{"n_layer": 11, "d_model": 512, "n_experts": 16, "experts_per_token": 1, "d_expert": 464, "d_shared_expert": 0, "activation": "quick_gelu", "moe_layers": [0, 1, 2, 3, 4, 5, 6, 7, 8, 9, 10], "router_score": "sigmoid", "normalize_top_k": false, "routed_scale": 2.0, "balance_loss": 0.00201, "balance_bias": false, "router_bias": true, "scale_expert_input": true, "init_std_router": 0.00938, "lr_router": 0.000823, "n_head": 4, "n_kv_head": 4, "head_dim": 128, "vocab_size": 46201, "norm": "rmsnorm", "norm_place": "pre", "norm_eps": 1e-06, "positions": "rope", "rope_base": 500000.0, "rope_fraction": 1.0, "qk_norm": false, "attn_scale": 0.0884, "tie_embeddings": false, "parallel_block": false, "init": "trunc", "init_std_qkv": 0.0266, "init_std_o": 0.0266, "init_std_up": 0.0266, "init_std_down": 0.0, "optimizer": "soap_variant", "lr": 0.00219, "beta1": 0.95, "beta2": 0.99, "weight_decay": 0.16, "lr_head": 0.00918, "grad_clip": 1.0, "warmup_steps": 200, "schedule": "wsd", "decay_fraction": 0.665, "decay_shape": "linear", "final_lr_fraction": 0.0, "batch_tokens": 131072, "seq_len": 1024, "doc_mask": false, "train_tokens": 538100000, "steps": 4106, "dataset": "wikipedia_en"}
Below are experts of layer 5 (counted from 0) of a mixture-of-experts language model. Rows are named router (the router's row for the expert), up (a neuron's input weights, with its number) and show model dimensions 384-447. Each number is 128 + 24 x the weight over its row's rms, rounded and kept within 0 to 255. Numbers have three digits each.
Before each expert's rows: a language model's description of what the expert responds to. This comes from a sample of Wikipedia text that the model never trained on.

# expert 12
It responds to: Head nouns after determiners. Common and institutional nouns heading noun phrases after the or a possessive, such as government, family, book, industry, groups, Council.
router:092118142153178118147146142083138105090124144131163152124123156150137108137110119163133109137117154125101125090149102118146152129116124135144134137117109155137114109165131169098118116118117104
up0:150107148118139120158092141104110086120120191138116128175076181153121108155108114126117139132144111120116150143163099106121149163152149122127142157142123136119135121155112136149151114146111126
up1:123143145114153099138125134134153150119119110127142132149108169076142136110151118196140094100156176148152108130125150118108171110146143096165141121096111145067129114114151154137176133156115167
up2:162163073154142137138114151163149085102106131144141170073133112111144149160122150091075123120134124083145081084146131136117127122124128136148162162109159115116134082092134126119102153145125140
up3:137118166156129161124085141135125102138108133120157121157131124133130134143100128125173158119142108094098127137117107114129118203112143146125139133115112104122122149110129118147179085120129116
up4:143140136134073140146114136124101132120111152101122124171115089140143149169095124066116108108148125117137149150138132124131122140159105098145143122125120116125154124096134119143124125146104048
up5:140114092131174139147118139156103142160102135121097154134141176103099080138088099104136116146111086098134146139114130104104156140165150128096113179130133164096140116143106165185123126117112135
up6:144135135128166166176159138137119151180142142141114110128165125147142171180131151130141118079113131116125131126124122127122166145124105091107185106087143110170123143111145103109111108153127111
up7:160145162150133147116092167163120124123112073135156151138168171129149095150100118143150119113149170099170112140128098093113141116150129117094124149107123135157089144113117098100141102146160142
up8:128141131115106117132133139145108127149160113139124152147148174119159145087153130145123168151142130144158152144137122124124138097161156122128124115141100151149131140096130130107165126144133145
up9:163130099140137125143121135142158164135122120141136127155135102107135144141109104122145120097174126134139112152154130111103137128117117114112122116111171135086155128093121123108169111135174133
up10:097140107144105108131114105167142156139131130130164095135144107160158160150128129157086131158152147153108165163174096122098162143097109130106123177141125127115118126083100119158125145119175104
up11:164158142104115142134129147166118159134090134118123166130105155125134134122105077132117137114104112110115119135106125130100094092103127129123157151099157149121099129106152121149168099123128137
up12:141143132193155129086129116146127120122114150131114135154144113097148176193096167090081139141125131110126123082131112119098124114111129115132146144118166085158141115099163115109164132092159105
up13:103168142141130057125092130114118123108108147133156131134159127086136154134132184180154105115117096126104116113145121121149105160145118145120073094142102100099131136094115135156147159182101138

# expert 10
It responds to: That and clause complements. The word that as complementizer or pronoun (stated that, requirement that, similar to that), plus this, same, it, and LaTeX math tokens.
router:099130099157124107098155189127123144148138190149154139134180133128126099151095143115088101119124122137152081138124136079111148149147146132158130147140128113110149170149156080117114126083128110
up0:081116116097100115120119141077111130110132143164164143152122087115165088148148123126101136100132106136135135141112148122134152110108155161103158182128137135149183074119134119131134131107124143
up1:093140085148118115133144143116159124139113082160130131118114152143116140165146115149133116114111125138156145156102122111152134102082135140093148144137104121074132130163161136135145170158169124
up2:137149132157106124180160169111161105155171179116162146106133148150118081110159137107101121123105124130124153090116175102113145097118140151156145150137114159124089133168142116161111157113108147
up3:138154105121109111117118123166166126152128093128100156147157168179125116123077144137131102102094140205133129154125136121109102155167170099104128080145135130146096147105146114121097146125150177
up4:164108144136076115117123128154142088120142123157080159126110117074145136174135110131105166095118124137142095143134143120128154110133111128117125155126106140150129095139121186128162153120144119
up5:181142100105106096178085131090103111095155131125120151138148117153093109129115138155142114113086121144103197106136090086092135135125059135116143168082139145145151139159154172164137164152158135
up6:118106117174136135186151150144117118157133110132104132120121152140142142121109142087158108151170142097113104130124084150110136128133136125131134110120164096157139122123105114079163120097126111
up7:134126151119122120099145137184137118201112126175156144105115181116143103146103149162110092124168099170106148105098141103126149135155110088153117122131116117134134178119129126117154107128095115
up8:123124093138160135126122178123156128159123136084170115095142096155118125161130091091117109127121110129124104115154137094072207121115156134130162178120134118092170132120141088146135129135105151
up9:098116133124140112134152117109132103131123124098099171159140118107117150106113139131087121124147104134134160093125116112161117120137125106110132133133138136149141157168115141134153102127119138
up10:149145103150120155134192151115135062147123157148121136172141134134153110164086061110104170131114088077144112125115117098082145105128148107118159147124140101154137150120153125128140092142091115
up11:113124115133120102117136125076184175097118132090118146157090145138120123087115110121155114115129121111102182163149143125144102130136104103116126128124143107103154151120134140155147148132124155
up12:108086145136108163170106161130137150134108149156158155153121100150172157132119112125133160078129113126134133152124123123097108134117120133114157118141138093123089135164124132138129101084124102
up13:125099168081140135091138169128114158110144139159145151077051117152121129121087120153113139139162135117105126099126151085111132117166110111161075127113139156117132156120161103114182096163122122

# expert 7
It responds to: Paragraph breaks, K-name pieces. Paragraph breaks before headings, phrases like ") was a" in biography openings, and pieces of names after K, such as Khosrow, Kishore.
router:100137107124117098160119144152146109150150112128104108107128116145159126144132099139137142099150094153123119153124124049143113109115076148147110151134163113182108119134133116147153125113143096
up0:111062125155135161133142123141168116159139117122117140123165166133139128142132154101118128117120118103146099100104147098146111173134116129122152108128127128125102137124124132131144098112081161
up1:099130129123135165155148153158094109122147148148111139147134169158117123175120099143130102152112122095119136151141149109076125121167099124127142128129115159143160120106140099180119138139117135
up2:130132131137150114161180181111132142163102165112141149079127128082141123171118128131128164100110134101138099141137140101139162095136142127103126137117126083115151131105117129163140146156166148
up3:126164163152085110125137134121109165120168125130128130135112133091110120121145121129138112126135132123146097128153110136125135112135139168136188112163148055102121156149164094141171135135135160
up4:067139121091106119086138128098155119120113119142140142116152119140137158145110157167122121102136107175070146133073116112116103125142150139125131121103066155172137116143140139150100138143141121
up5:131099124149137131108107117103105118111144103153135141149091141133117138133120138128150149138119117081126135110090118117104110167111133118089102116120148118129134119141169128160139114119102129
up6:098164143132116141179107121135119115154097111127117121121127098110121089095107130161123140108101147146119151094162098113124089130124122139131147099136155173116091097135132135148118114140080134
up7:116144134136100122149148172118149094113121184080151159129146171118091141135126090090136085125145135108129133144129151123131163148106104129150107123110140151112113159172114124145108116092132122
up8:102120141086097125138160133154105128126120138118116171124149131117183112080118091162158091120142157135105110159118123116150133117085118102124133120128142139165130126098139130128106123179126121
up9:125117098172122128118109184152128078157117132117115133136160147118156113151130152144142139140150094100098115077153113096119106124137142129108109122151110117160116126149171111140168121134166163
up10:093153100118125118168090153122111086109136129128119131166134108119165149131131108133127142149107097138085118099092117119138142130141124139167154149118132103140110117120119143120091149137155148
up11:081127109133091166128134138105116132140157144084115110165129179146185161174104063143126121146144157113092123113153126100103129128115164155107117135116135124128149129143156141114110111130083137
up12:149115161183168096146128168113127141120157106127108148146120137122139106105109103115190137133115107104133109142119138107131134150186143109084150137117108116134113113120167127142125145132113028
up13:085105160096112139157120144121136110139133125165153142127110106066148132148115127160082109128134102153133109142125133139130151114130123116126141167127073157145121112177075131130150139098128138

# expert 8
It responds to: Personal name pieces. Surname and given-name tokens following a first name, mostly capital initial pieces like K, G, Sch, or Holland, Jones, Khan, in biographies and lists.
router:168120128159149121159132111140136094175126107106132164158124147123139137088113112094155101120139122150128134121109134079167125128121124099108134151080130120129104139137132166105185105153138135
up0:135118115105108160158152159124116111111131145113114132142131117149112111128089167105096124147102108107111134152122141124125131186119135153144108106124138120131155152155091050149123114113094186
up1:129101137123119113148099131154066106095120130133149166099099132131140104125118127110148145155123142135127165142075099105135162134169145102109160111141136069130121175150116082124154139124116169
up2:132095151152076124129073126100119118161101134102174147113117156117119116152131120110176158149171117113130108152059154124109095161145120152105152114131129131101156151115146079135132160132072086
up3:191129132135152131122138133130143132140117137125154161103146108125097099144139156151155124147103142148116093080111158112133148145117116112136132134148082149119109143141135127084153171131126114
up4:102104124131169073106101096103124135125120131128058138121091178150141102141118136146080150137146076140142139140124095137123155154153151129131084170160098135116063139132168133091091158123187153
up5:140140137135121092123102133135108151120133150181182131152114081121117119122127138121177119126083095124099137116134134123109148115171123109116123135093084134100158113137150157112145127163131098
up6:104101129132113103155155151102147154162074146146127132135132084114153158135154105128137169123120135099135155142130093109155115132170131167138112116068158108185176102134128158141130146113120110
up7:139110128149107163122136165131116111148106114079135118179088136157114151100128126112117117120105128136099159148114092113151099186139147120078128133146096073123132119093125149134099144114113127
up8:108189130161121151141121149109096139114092140137099137129138126136118064171093154099148164108115115126111096135139123134136150117147130130134124119164080170089119143141120140165116109114118115
up9:122194122116110151094158145155160115124136126163122110120179087098149116140093074095103101062126144144120130124140131124102138142148126129119169128140156183095095105163128146139148155161134136
up10:165111154176141167116148103145110104080142128150122189112162153113133101152111157143110155163130153151120163098124102122154106125131139146141112085113124105145202100148154135146124154102096161
up11:119157128157133093195157129107100084108136154124116103128131134161137134121143168089111117154119110140101156120133162130159155069123103094152141093124141102120161095155132127156128136102079113
up12:099101114126084124076113096094145102152199167146131143129138120115133156169197158187118111110088105123094152084159161095115059134116156156145135174144113114203153104118132095113130139099103108
up13:158103128143144131136164137127095115131150126106092154124088094102150132109127163140142126117131128151132127142093138097110126117111128123165114111106113089123110130138144150145171156138163147

# expert 1
It responds to: Name starts in tables. Word pieces right after a capital H or a pipe in tables and lists of names, places and dates, such as Hy-Vee, Halstead, Higinio.
router:145107140120139071108140148112144153094117174129118174146151147158121154144131136128114071158106100117099142162102131130113129147127107163173096122135153121109139148128131157123145150109137126
up0:078149112164164133130169115127126110131147114184130145155173097088132104095089121147142127136160105134092092134115152126113153139122136113135098151165140103131100156146166102125116154114142127
up1:088105129131110134107136131153097129121171136136120120100131151172152140139130104104100111137104111170148108143110126144126154108158125142131108169168129108147115137147105118082115109120134121
up2:127144153134083192078115153104149129110186167158128144134121117132137116157131138123114125122085133133074079129140131148098112106165130120137102143118193138124133151101074098138119132068121132
up3:165124117130134143153141113122091119136149113167135113125100133158168118119108125123107134101136151129114081150124055106110101141122130096114100129102082142107134088167135159132114152124162168
up4:171098140103128092091124102131136100124125154124151129106115127112126101115112128084150088122116108106084110141145118105091115164134111109110178107125136118147133110111114139110141119120126123
up5:124121147100122117108127127169094108126107139161104186124146162119108149159109137100099122139149085113134106129126153132128115112154102120076122132080173083150135128120127134170159169157115090
up6:149131075125126133147108140114098122157127112106135182136123122112140118165108119133111115144148120110155143108153115115166164109152163124154144121091137163148100164116134111143136153100130127
up7:126131126154123134096106158119101170117124120164149152133114123081105119149129130065179140068151115136109145162135122143158106111133103080127130177074115095137120155145124154127158130091108150
up8:151145143115129160130115126158102127123113166129108135112161129114160154098126117132143083176142094165156126121073153088122134087112191116156133137097115150128132116147143136141131119096127136
up9:119131161095127137095168127117125127160096126125097156114134109088095156163098100099132147128122150089096113130139119094134147151123147120125077150117093126119119150153152170134108118113150104
up10:112139109114172137121103095111102115134137126129138145125128145156158143164128115132132132165156121134102138180154085114131118104110107150089096167120156097160175075115075150140157156142161134
up11:155112143145119129179120113103113152093154166125121160130098178130100140151161117129144140095132135135114073118160079131174125176108112108145156105141136106119080122117120152122165134126111160
up12:102155105139085090161121151118127116116121158107127119104063151150134160146130157135125150155145105125090082133109112134098114130114129148163108108124104159156118145134130127104106155156142140
up13:130127109143138154126127166111109115117189164158088139106134085110134083161085129137115123106097103133106101148164107111125088152104157107171144136116138148124132158110091146117131129099187155

# expert 11
It responds to: Table cells, name pieces. Pipes and numbers in sports statistics tables, plus middle pieces of names after R or B, such as Rivas, Ribblesdale, Rf2.
router:135124148145164123138096129127138109170151157159135141096155155110168117144149128126090133125146126092103120122112129159163132112109139132137123153129092130135104106122111139139164118143124096
up0:078111159120106135144128173131110167141152132149125115116119124152159145180138138133105125078139096120125143135135062118141087071119139083114114144160160143121176129129094137125125107134122109
up1:120185113093114107122129141136150148116110109110122110149117097096117124137132117157136071130103121116126124148138129122098129140177134110139161142141175143128131105125140110148114113137105146
up2:163115139136153111115131152158135114141141141118145163169152096109055104095177132145118119161119132116103151095097148135115128163129152115133176122127168142156128087153090154137092126126134110
up3:188133135094110124126166171122141120182139115136118116142099100163168124140143112112132115149099142129142124110096153127122111137093140178155082129163095142168126123147110157150114110122090155
up4:145130130146127126103121147100196096069114114147127107152147164118103080115110136133113135173108108187097143132089134143115115176133176091122161132139135170113097125093141105155133180116115121
up5:132122150107123149127127128135119119173124112160140138155120145109135117100126124145154155128097088109166129151128165138123164099115149147095167094137152156157140103130080141144080174147135118
up6:136144138099117095161153107130123142148123141079147126135110176158103143079097109117100103155120128110094106106148132135138154124128139155133147167110115131155142132123143161132076131151121149
up7:114092109113135140125122148133096125130132118141171117098097144130120111113114139160135105183146119152086158175139120120140152074174164124111087078114091149079106128099107113156107107067118114
up8:127124139116155151148121162147098098108114108104151145120122144098141135111100134128127108107116102166114155093110116120123088098122134118078151108084126162147083159141121117083120129161110119
up9:091157133085164155109127134108107163113108192176129095117122150122148125148154119141119141126142148130118127099141156130168149113135130148111150172124111169151112179128155134118105143106149130
up10:120092106117124063127085143159145080149103143117161103138176143122141146120161127069092112132107111163140103137123081100158118107170120107126159105124119128131102101127127166125146152125138130
up11:121130110187146115162166096155133111124131128162138150140144105119177104128133103093150128133129136132138162108138128128116137068189147107115146115141146157095119153157155130076101185148163123
up12:116177148145124156116138132157147133154103151112154114135119105170145110140085166177108120153127127134129112140114125098152130073108136107122120112138113118132142150109064141143124115143113107
up13:148148147123128116152087098163119088127069129142128125121154150155129154159114123076110135136168093151123137073113127105171220108143146136155161082097094137127109116123062127111097146100123125

# expert 0
It responds to: Conjunctions and prepositions. Coordinating and prepositional function words such as and, of, to, with, into, through, which link noun phrases or verb phrases in running prose.
router:102134150146141118114138165132123113154131156160144147141115128129124138134060124113168108163101078127085111136140124152081149129134099144148130144050157116123141120136115152136129135115093136
up0:113091146134124101122112189137106130133123107121118163110127097160132126118144107139153148150095097113099113084149129124094118164133111139111140122115113149124103097137125155104147114083110115
up1:165148124097121149142114170081171154121126103173104107150156133091139127145141129150147098089079150121127142131105154122105131155141107084134133142126128144096133111122107154151173142111141122
up2:170118132156154142127128152113129127145109132129132136149141119148124144130109141133150121106140073133153098128093092106139106143171133114115096162108121110125174126130144080136101180105139114
up3:161133111134126113101155136108176107176146141190139142124095132105144095127110119163103096116133112150125119136147161130123156118113124124121099152113140136136102143135125119152117174159130122
up4:127112098139148154148126122039112124137135099130100159100118102138154128149127111131125139110147124118098084124116153135121146131133130104124124084081092163156135113111158106123128157140110121
up5:136156114147127110152125085105114088083074113115154143130150121108183125142157090133104120182157154061152130107131135124144112188100146137147108115137133135096101143155093105126102137174149120
up6:098140081110156141152133125120181158110150113112102114129125089111092130069154087100146148157119111103093165116142110118116178133133158136086166145137114140102081099138127160100105132151115151
up7:116169174172118083167130141159095156160133186160128177103120097114176119123127117081112118128121127150137146103126165118139114190132143155107090116101121131085110159154113115136123160142124147
up8:096080148110121110154127129125123118195133167135139151123106121127143121128122150139121143130073152123083163183157089141093105119133128102138130124139136110115126118150139131106124135095117122
up9:126143152115137092141099173166135120165128113109154157131112077131119151097088095103100102142119152167057141092074121110141081148125113166107130116102122170131131184135129182129143149108148137
up10:097127141144134127141140141098120148089145142144107130087240136116062144117134119087096124136154155097133092078132092105113158107114121099133128123129137132128163109084114107097087121133118138
up11:126141146144131099122130141108146194103105144121151137109147126139114125164134132142123116144142151088111143130116135128127130161102137154138139143092168128123152149162126171069129160115120115
up12:140113126119160138119126072142158107156093140136126114084132116191085137111119125121125149118120106106159167150132127101155161119134125124156096161145128148106145134129087162087126143125156163
up13:130129161110169134120129111088111088087130134164166144134122150109168107091129154173139110098185163100117139100082116109136159140115187138141140131111128160106092163151151120092141098125136153

# expert 6
It responds to: Mid-word fragments, table pipes. Word pieces inside proper names and ordinary words after an initial letter (S-ant-iago, T-rip-ura), plus line breaks, periods and Win/Loss table cells.
router:120093106141129101164146171107118124085120139114156120115140090126157116146100094163115115123101120121151123143138123071126131158175113132147129130069167141110121138134126099122118135106123111
up0:092134140121127117105076123098136116145146129108193104118106141145123100152062105145093117136127144110107113101128111106150115133138132138148066178132100144115117147129118114151126167131150137
up1:128117156136117097137111149094136162108145117154139164135161111104132095078095198133106110133086128100116146128113103102134133118140128122135134103110121130116125086146105127196185110146124087
up2:146091100156129149116152164138156113189130128151143118147152108151136114119061124132071133142111162142111100121124134111116135078121130152063122166117133161110125151135190116123153151173130114
up3:108115141117095101143133142152104151140143121100136133154127117110128155071132112104125144143126084141129143159118135132128097173127135149135090126087104152140120198091102104115108131180138105
up4:096111132161137100150125141116134131118128160144157143084092124091141147113115092125112142100140142115099144159139134099159113091172104111120172093126105118131141108121129130111127103176108133
up5:189130125102137102135142139122135117133109152152157128095121095141129063148112121116161181125152133147162117147087168090124081098180117138124120146089111107162120136128133113152128103136145057
up6:104167092118120132163136127148147142125112144125154130158103140166143107146145178126144108117152175162133115097130110109161117125147139136115142155142079132113087102143168122135082142097122166
up7:124142118149129120118147155161127163141146119117132131109143121154165132118126130141137141101102131125131132113151127086101131142124118148118162136148118104117083131159135126109135109091165106
up8:125154102134094134138135130144140140154095161140119134111159132127160127117123115157115098130107120114111119134053156112122132127156112121151153145113164097123155141133171127135127154124106127
up9:161130098114111110077177187135107162155112141104100130140134156116156136119162128096133108121100123100116108127151141087173168101108104155108153141092102106091125132131146168096146118097165123
up10:151180117119148130095144174123119129148128120106159127118123167100162119071149111153119096119152108099117112073074122131114113090122116095078167115091115151161141139118156132138122101118145098
up11:144106122116117123162136137106138174148138119123170140127093139094149142120133071149158102111155154105129125116119132105146122087095105111126141135114128095112119131113151120141157143140098131
up12:134162118149131158102138105124138160106127177126165171121092132094122134097126151133127134139171080103118116144113092116124159140118114103091116142143146121114118176120098147120110139124165122
up13:118106121148142135088087112103107128150106176109149145165092142124130148115103137087118118133140135138135118110121118125144145150143141136142120147131129135129102163131128140135090156135140131

# expert 13
It responds to: Possessives and heading marks. Possessive 's and plural apostrophes after nouns, such as people's, sports', and also == heading marks and some function words.
router:111150158134174133138146169101121132149159142172152133156107155157141096116093110165163120147103084140092129087141110177156107109132121124158107144084104109168103106099132132126105136156127129
up0:161158107123129158129125147146111133124178115130158145107122173135121137144143127125135141101176089116116143126167152120115106070135141125118150123118109107124128131112154078097153146123126152
up1:139072119145143124121163132106148081186113149138157141115137132133134150101174099112139143130153066103114139125081134117113174172121111115129148103137130168162129137121158140075123142122105116
up2:135149120127168147126111147143154115132119129143125134098106125145136089123113076153133135135102087139084110136137098111108154106161101160117106086138133167115107111130139123124103104107160110
up3:108071093164148156125091138154180133146097131146116134117170129113111130167116074148093109140159108167122153167098108145136141116142119100154128132125144114147138122101104121135055134130111138
up4:116140110151160106143103112110106168133156147135132145125090153112171122145101137113089142122184121076105132114131127136114121124128134131086123150093133117137086142160097124148138129126133092
up5:180144155144126120097129126167125106135127136164117190176095116093108133125128144129127146121113096100157148124138106135105141076193109104112128118105124160129077126136095081116114103110143082
up6:125145129139136162145104177124083156150157143146161144130114115075125141159095134123097102126133142134187116126145155121128128134102134118097109169116076077108112161151099134168136171124125159
up7:159158155123100144128136126131091140134099124174123136127163153090115105137098151151078112126125111101096104140083188139094122120120107170153116077110140161125189124146143150142130130144117124
up8:125074096138138155124070116114101140121104146129162122134163067130106106134104119142111128156083125091109152163136156130128106119133121128123129116129153122126195111120102138118136111137080084
up9:158139170111127124095114162141115119123152133132166113128089143121124146135115170157092160145127150134134108114142098133139124101111133102156089103119108137114126114136113184089150129083116073
up10:125092137140113120152158140094106123104146146181129183096120119127119126147140085079097107094125115145142109114149074098135139124124124106123122153104120129122121143136108127132162148126153154
up11:126137103096124118167138155142115127166138153110112133118138108143149109090138134098125149148120117134134152173104112099088144092161153117128105137101120109185129142132094103116094113091111097
up12:104133140094147121088147144125121127149124166158135102126112146123106106134132184164164157128118098129087134093132083116073145133129125115179136118122131153111087131138110150111134114114118111
up13:134141071121130156148092120145092126167070141138125113140102149115136128130170087124166109099145150119118112130138130111073096150167111151156119137098167148135118162134109093097141119082094146

# expert 9
It responds to: Digits in numbers. Single digits and digit groups inside dates, coordinates, percentages, scores and codes, such as 36°13′, 92.1%, April 30.
router:172145148134130130115142128127083139158165175137140143147104153150128148113100118105115109119125118141101136124141173092125125113143129157124083100134117126120096151167107147138120115135150121
up0:131170212118150136116143144075147088110130134170159139106118170116138118147126159115121107082126139166131088107075141138125140081162045115126104129147108078128139109168147090141095121101133141
up1:120110112091142129155103145088157100103109161119132106160138125116127120177090139142153138102084135150099141113099132078093131109168138130111141123142095147121131096172138121110130113114134127
up2:110156107106107109106118126127138115093113114129143104153153124126113105082131122118097113084118158143095123149156109121132106115132153133085145126114147114134097125122114159104081112117127102
up3:137177145185154087118133131119131145154135125092116129137149127095131129174166101173126099115131127160113113068111115135168096083108130118127125126118130111139123137137161127118133120147113150
up4:134139080068167120115080103098131121132152080138165134111113109158126147121128125121123129180090138150132133130126129133167110133091122125119150126110108098157126139179144113077133135125168075
up5:126079133127130103109077141127134097123093082138160124124104137117129113144141197096130126115133114127111165161121106133118132153130117116159133134119127154109123149110124142118160108103128113
up6:123120181143150125128092134102163140130143106128141131130129084134147127167112136126122143127146131102100129153157091138191122137149063061145147143111078162120152111126155120132130121151118124
up7:096114114153156156174123124126161109142161065181127116164149127157129109155112115097083162127126142118100159155168119132118116133113059116129150132123141149148117128085120127133096087146114134
up8:131167113115143077154090132139104139131090154139117148110118077151177129155144160121070127182112093122114132128121141117116139147118116123125122124133133119150068146111147087152152180129131110
up9:143133118147121115151139122091142104126138099175107131137125117114152133133149131147144155112121137144137106110109157145109138107143136126104128156140084134153198098165131089110128114141153155
up10:106085098158122147118144165120134119141148151094152134133186139160108151097158126119124175074139123143122109126132126115126146110102141132102145145106080138133117104144117132126141110152156153
up11:123114136129105102133143107164125129124155133153124169189141189186125130138170149125109098128144129110127139130134142149097115170092147137111142146117126095117115116102137165139105158096127166
up12:151156136143118134115169145161099124122125107128153128125113116113142111083138171129096132118086134126126146124108132124107152114151138172104108099116124094127115120081143126123130110124151152
up13:135131159114127104091152129135165135169146112171142111096114165145167145167114131110113161139074108113138096167070143123123121118117131147135096132111103087173164137084100127109155143111118080

# expert 14
It responds to: Word-ending suffix pieces. Suffixes and inner word pieces finishing words, such as -ment, -ition, -ible, -est, -ame in fame, -com in web addresses, and -ost in team names.
router:131186096142144119124159154119139095125140135152173190148139141115145145100134139135153069110118111156116102089113126124084153123139131105106086123127089137147147116156099167134120122132156128
up0:129176126128119105142135130111158080129146101153164154094121135110123113115176121132122148127104114101098162146148136120136158114187075105137171109103099100132120156133102092114157127106110135
up1:150125146106135108084141124108130128109077157133163135140161092137113151138092121161084158112177115119079177098109114115149107102154090119075178092073155137146167102115120154108119145103135172
up2:122153130153146110124087141108170161139149105128122147145118147140118110097156153091111144083128114119120114155124113125115099121117063088161134104136152149201104172143134083141115129125129112
up3:121139125144139093100100116060143139134099152110098161154119146145090137104137124117085144105097103080101120120148164100077120134173117112141097177137126114111136153121117132127135145112125113
up4:107083157135161101116084133127108142104124124126126128121129136089124119160173097099115161150157124132116128113098138121124131131170089137136065108130170133153118108155176131174055108140156148
up5:153152072156113106146123158111118124129155162106137125108129077109125099114098133155152122135094133097114129099152077135112159109156117138139135117090128108114122123111093115134129135120105073
up6:104153121090099115164139116152140169154154121118151142122106131134156126137102099089097154119084110139139055166142130089131088135135164133144103139149127132135144179134112174117148111121128088
up7:102113099127141144121123117120134113119135142119118171158128140090194122139145156195122138159122108104158075125119142103087131139124147132152127125111105146119066077138110079126132119127157182
up8:126146078144149148156158134110117100105140097126160156081158077150111114139111141105108142133114115133128148086120144129146120107152149134106144149136163117107156131108151099176164119135120146
up9:115140088142134129082126141084103119155125176131104122134118183108154142129128087090146135127132128130110113137113113134149130159121148135126106117095182105095145133146149103159155153114129150
up10:140113180071104121072163112118135101112100114080197136132106112120120102123118117074109145142142091124142156140112124127156112118152149114125128111122100069121125121077139092123097158123136135
up11:109156111162138117157127139130127139161144144122110125131115144149145151111153122111123115142116113151127123091145149138082115138110116160160147115104145127158128181120146113108095094120156126
up12:134110106120106166111084110126079081083134126123159151118136125169117115159096130177133127145133076079108155123107096138144147175106126148183147143113134121123118158128113103138055122123113174
up13:058097126111117104114105132079137116145104138149135164154125155111142154145096139108126069107144109158144122145127113083132151138156104139123096144139087106116141166152137136178093124136113119

# expert 3
It responds to: Line breaks after headings. Line breaks after section headings and infobox labels such as ==History== or Government, plus opening quotation marks and parentheses like ", ("S.
router:087152151162163091109122154119095115110130155117131156159154149119126098156119118129163111159102147161114110075094120113111112119137123143151115131061105138111100115124114155142092147147087107
up0:078143145124139120143140141105132161158149148150160139136143095130149158105127090157140095128124145105103080100164097122149126123130085123113157130073128129189157118093147093155125155121119132
up1:104098120147173070159063116134134121150121149110136133117109132148119153080107119083099126098159109108101180140112146119131125206092120122125149145137156175099123129143148116164136113113109107
up2:120139097152132126151103138117115156114140116131114131099184147127110125085120110096110109135120122137130191120128098114092116125132182096123085107131128133116108140132106149138152158152143142
up3:135159121152141129119174128141150116141078127137173138123145179082147138134139123150154116159116122124122150157098103146126132090120107116125079139144101142155101088151089103164146113090164122
up4:167081109138159171101157147108167145144121150156157129132126170123138104142125113164135106106121140107124082112105112127128119104161099069152136142146145148118131121164142142135132104105165113
up5:143113095128109127133092147146117124137153120079125095140163117136114128106125109129123109126121119143140159150129145148120141094177143123143141128113169159091096167102145144146129093111155139
up6:166094121148157119105141136112146150113083111138126159131135115117122134102120125107100099108139103110090159125099135126127129131157113128132147122055107097107128151141099173174151162111104122
up7:116123160122118167159117122094141153143180140137141109128154081102160116135100122132064131100141120121131114119121135089178152135120135149124157146158140094114129106107162131127107072125132140
up8:164111151139129123135157116136155102121104156161113129152184152154136129158127078134146127116141164122102102159160161124088119123132116174113152129110135107141129146095108109121136151135133122
up9:165154109095157116137180132134094140164155161138124065149111159120099113140129092046101130149160123102136130111136114116130168128168074097134132155121125108110141131118098198129136141086154106
up10:149133108119146147140084140095105121130104105144139100110132181110121141163105116129126127175135121120091135122144121144131129103106115166116106123105096137133104156135164107144111153104125126
up11:084164138142107095097139107095133092147137106122128126130084157142093175139113130110147112159152107131099151111128174124149141151127078134123167141153135116088088173141134151134108148130091113
up12:166137162125131120100207142107089146145152162134172156127117110157107074106110128090147127113159168122140174059111107128181141172157078134121104117078108137114148188137160170093135142082108130
up13:136127115090118172148109127108127146142113117116106116133145112136107117137113105125108121097126129099138134144142126138148173144106135164103090134124096136129111165141164172151128130130161111